Below are experts of layer 4 (counted from 0) of a mixture-of-experts language model. Rows are named router (the router's row for the expert), gate (a neuron's input weights, with its number), up (a neuron's input weights, with its number), down (a neuron's output weights, with its number) and show model dimensions 0-63. Each number is 128 + 32 x the weight over its row's rms, rounded and kept within 0 to 255. Numbers have three digits each.
Before each expert's rows: a language model's description of what the expert responds to; "raises" lists some tokens whose logits its average output raises strongly, later layers aside. This comes from a sample of Wikipedia text that the model never trained on.

# expert 42
Name endings and place suffixes. Final pieces of surnames and place names, including possessive 's, Township, River, County, -borough, -ton, Rhode, Newell's, St George's.
raises: " and ", ", ", "\n\n"
router:133092103131170131084169125104094174140137110156143158172173144151142136123197076098179156112074086047117121137139152148065038105115132213105119161166141066135129130172173103105106140146097113
gate0:067173112141150130138148138151089136118100173098175145128145095119119145164154119148110114186152139132102118147170103146082070175160185121163114193102117066146142089122122133133145089145136168
up0:110117194104090169152173122151157128138168145134128161080182156103077085145151154179176101139150114194187098132103094137157121140125127167141128152105162131142107129084093132138083167151156113
down0:100073164089172192111150150099118134118090199122050190123160098093132127149134170083141094081097128079135113127146083164092125128120136127082128135161113106119084153087135141117133131137112147
gate1:151134131129156164092111168123111130141145114117110085126133090160106096160180122073141141097132160110095100122144115128158116105117144189106105123096123112195144093202137182164117078108245103
up1:178108150101103096085205086140143165120149158083110057091089095109048116093148079161137130197134149063141083129125137134095086082125143135087129182113089130141153134121110146102159118133120153
down1:124183155133093127103170088112110146135166146111062088108077096152115131133098115115129137087141141066122114102200124069131139138093211142089156150189109056166108078166101085087116098110131090
gate2:113116132072092096197165137122174124070152054147088168172099054181092113118122127157109114159149119112146126123092108188101107215163177143091118166198108163143117155119141137145154154152118156
up2:135121168099091138092107139154111133110182160146074141153167158131123155075099057091129144144127179154176120223130151085164089158078106167094118069139113175169115171062106101116067118147116167
down2:118115079078131121189142175131140166128059114144148135094134121130135151177174121132130145114159160097106064081140204111108140188148140158156184133135124120141118113142111140162132086098103172
gate3:114108156105152130149146100131138102124103102144081105144093096110142088176202144093083203116153082092158092161093143159088104146135119130179080087152109112117149113115135110136117119144154059
up3:169125173109140132157148109154146074132188189162111103124134158119157107126111101109102146142155129089103130084154145134135161100115117115136207123148152148115120117155150092098173084065160159
down3:188124198131101150100101130167088117113132153146144121142158158123141117093104173109157101112111091098147124123166125186174146108085162152126111139101147138177147070187118157087109213168080194
gate4:105106140129171114109111103134204112108114091143127160135152162149094066176118162166179120134103154114135144099124068120095135134097123232106156073121108138131114168108104106119124112115124121
up4:113098126188107116156149146124155135151116120198139157167169170130132143155104155131072138144165124110096101138145146114159087137154130105216090137128191147110123127153152156144144088099183118
down4:153145106097067157143127175132113119136137114173113127143113158117188159110086062092124113138140111123134140134085142128224049137179118125141102126083074184133076148139127116147171125148200113
gate5:112085107107078098115122124094117182130139127146140103077186120196145082185159104159151136130143144122075130154106149105126083164145133139129114161090123136087140192106138145129149124115028168
up5:097143084116183112100125160154070160169120118132157066142166114142117111080187097071109098144103121105199145101134105109097110145158137066176143126104147075153176122156117101139077084189080107
down5:094097116142103176113096079129150104143115144139136127044162119177133133141118085111084149169177165134117098157166103142098169161112143135120117169101128076166137149161106026118141134155129072

# expert 26
Capital codes in tables. Uppercase code pieces in sports tables and lists, such as positions DF, MF, FW and country codes CZE, ESP, FRA.
raises: "reek", "M", "."
router:125179158124136113116114177132125172103152106112170125138145164139114160112104161182120096128111099175134120098151125119157130112136103150152114110103131102064158086111137126169119071094173013
gate5:090119162150123153176124105118111172097090173134187076071124198124171077103124152103158111105168167161108182118117103098039130113115164108130130091101148133100182099133113126128143156146137119
up5:167100113137190105146152152165165133097131146083156119175160130134114127108143104123133081141141097119196109128151062137071123170100113133105130071125133102096153131178076108136126157139065141
down5:078080123168084109113146110136155142129090105166154180214138167146122101154132098093135136120092135120129173109153129094093106097048174073133142116145138132142115106092063141088113161138102152
gate6:122138102217138126130096100149155111148108089101124081126092129122139127105025125138147160121109192109114143189143106111115110148134088201083056085113176132101094100133122152145112086169127150
up6:156128184095117168167127090150207144098119122128146176101102158136118128095064147137113187098148129156117134124134112162136143138084137143160114131159170095114169167167088144101202063087126118
down6:134165131122123094127190092094117137124145081106154160127134095084205153202100072085069143083139107092132179105192149121164172096141163098116117173131124150127176151117133136097104136085122142
gate7:202178134099140084138107179171084134133128120164152140132142138138135168144158128164091119162137086169179099082160211142114105144091180112076166088087131106094111095189114124122130160130172140
up7:124122083102088136149096025097074151103169126108126131139132179127173120121133102117154135136116153150208085111123110138070121194118106182102109101110155146089107099136170110136070176110166150
down7:129175136083125101102114116114139126173185143119079097168139138117087120123178125213126129179168142096157141092100127134184138115192182085108099145119130180173151138131163164124144070155165125
gate8:084129103128130071134067088116093142131138103133115092121118087079085139164069116191069128092091091113137174081152171145136161123139140087148099143165107117072134087090105149162113108119162115
up8:125158149141124146127169115082191193165160058220161120198152080216154086098103137088146118100132073141159147135092161140136156164142114143181168134165139072094110048157102139126116133172165096
down8:081143068124113164122118077175132128147135120118124130111110112109049133137148164116110092139093120134120130118112253100131132154195160069143103163115067137126159111183078127067092064130160110
gate9:107166145083168126146117106131182163078168080120169135117184140128106110091094126085115135105177122098153163167082074104075144145137132137128118083199124076091125160131157107130120140165125089
up9:110140098109155161135124125080126117078167146156144169170170097147103089140098079202155098086134190133129096103139132162122150123136093126148144097144019181131140146099120117120140124127136065
down9:054161124149124110143126193111168123109207148188119118127136119090135170205130136172170113107158088140070151133140093181143141087125102127067146101130125138109182099098144109079086087144153129
gate10:074109089075193181085081152161138165091173063166132158112111139106101119158161126141094123139133140103127110113146161113104147148149132217132153111097133157180129163112135179159101127170113140
up10:102096108149171131124127104146153192130112192144156194072117092118146181117115114188175136108143142162155129170177123130128091065088075151154120149145061090139141055111154117166141136118068144
down10:106151135150103096079130092173155076106104117136075054111138157091121137108088188118089145104045124127147090029120080079146127122130087100135150105110157186108166113160078074074090095078109110

# expert 47
Lowercase word-initial letters. Single initial letters or short pieces starting a word, often after the, a, of, in lists, tables and taxonomy, such as the b(acteria), r(cj).
raises: "\" was", "\", which", "shire", "ither", "inner", "ing career"
router:182100151152146107163109118155126157172161133143125107113188123102135136128164072117117126148166096136094066099177163118086164152089174075095097182124078178110084091119144180138127134139096130
gate5:118150164131130133078133153131109131139172146103137142138141166143099090110151100099104116118148077084130116146064118138112099169145068083173155109071145148148114094125107090087177121142097184
up5:160116090140073109063095134121132131098088117181132151116090118129143071080092112126133130122120099091181133123141141170145116159163109142133118103134142091124119157090153176103148114053148089
down5:121153143176165169090145147157124115148145126115158090120097108129136072119225119110132104136133100140115115128116121222171124152053162134124133107085107153124083138091101144141178143066123191
gate6:096055101101155151111099087149128144161132097108125060113052141176105182132065156151094156078117130174122134120142137160178056134135216150133164186155122152079121141120147145130138151112112137
up6:106153139141117148207168114085135129085123169128132096118166142143098122110123133138095148058120087137115126089111156094084145106126166171090120209145172093137132146112089123100060103082176155
down6:189153170129115098116105177103132095092134076154141129159097104149144178156148140081154130119065111159145121187137118153100113152069143095128141092139106147085141105108117101113154162077126103
gate7:131117142055177151115050131153148122124148100152129118123086140141149146133142132111144126129111163109105092194157148125101136113180165123096139110111167123122158111132115117168112144093137175
up7:119098139123132136117160126094055100069093072115081170127137073127083134117134180176049211119148135160130094144117105120141101157162114122182145158134091093134145167198118128139133131165139138
down7:137167066152150115147131102102142120135108109111129132092112115121037106097146142151149165126146126089157103145113110077150177179125076116169152074101120091168149189125130090118181097122158130
gate8:165156140128164124154127149120140139109157114085084144159097141125142139128146166058090176167095122136068158137151079111111191118085116090163149111121129121105091102109115194093194134158044111
up8:118074112119135179139198088168157135115105060115110146132159129111078101153188152120169177134124109125137166117136055100151119153166164143107092164150086129089143166144121123083077132073117112
down8:123102100129064132094114146141115088086135148126149151105074102152127109131117162165127138144149109149114140171173117136138079168140188171117140169180187148116095124208109126079130162117136127
gate9:119109136158108112168148162120153171153163169085132103205114114109117101082156091127167130146102125172145116172114122140092110116072153156127127138121142104153045161089144109215127073056160081
up9:151157134126117102136158159205074109152097157149147133093156140137122109087138142153145121067131126162145140112151080127164158140152161140134129100123076124145117082134125124147096181078107080
down9:191146128128136163112140098086067073092100084121158101100118153177136111133134141112115155069145136176125166136069045130149118058173135149142143184116125105122151065115106100139140168085151143
gate10:188103149119174082150123175088132182213138096132136171135170150141105154103115083104118095169121124098148115125132127141109114148083147042089132115154091099156149109152142146139150091106136184
up10:068127155143110148164102120162175150138084171152151110087105118117133164099109110135146094087140191152112101136133139177036075103125095107167143118140149152144089139108166164132188132088128094
down10:078171118101120113088171118132131116077129121102191157183087120105181083101069179175106144118102154129107155119151142107118093068105111146161119163086120084142196130141136133105117110187121127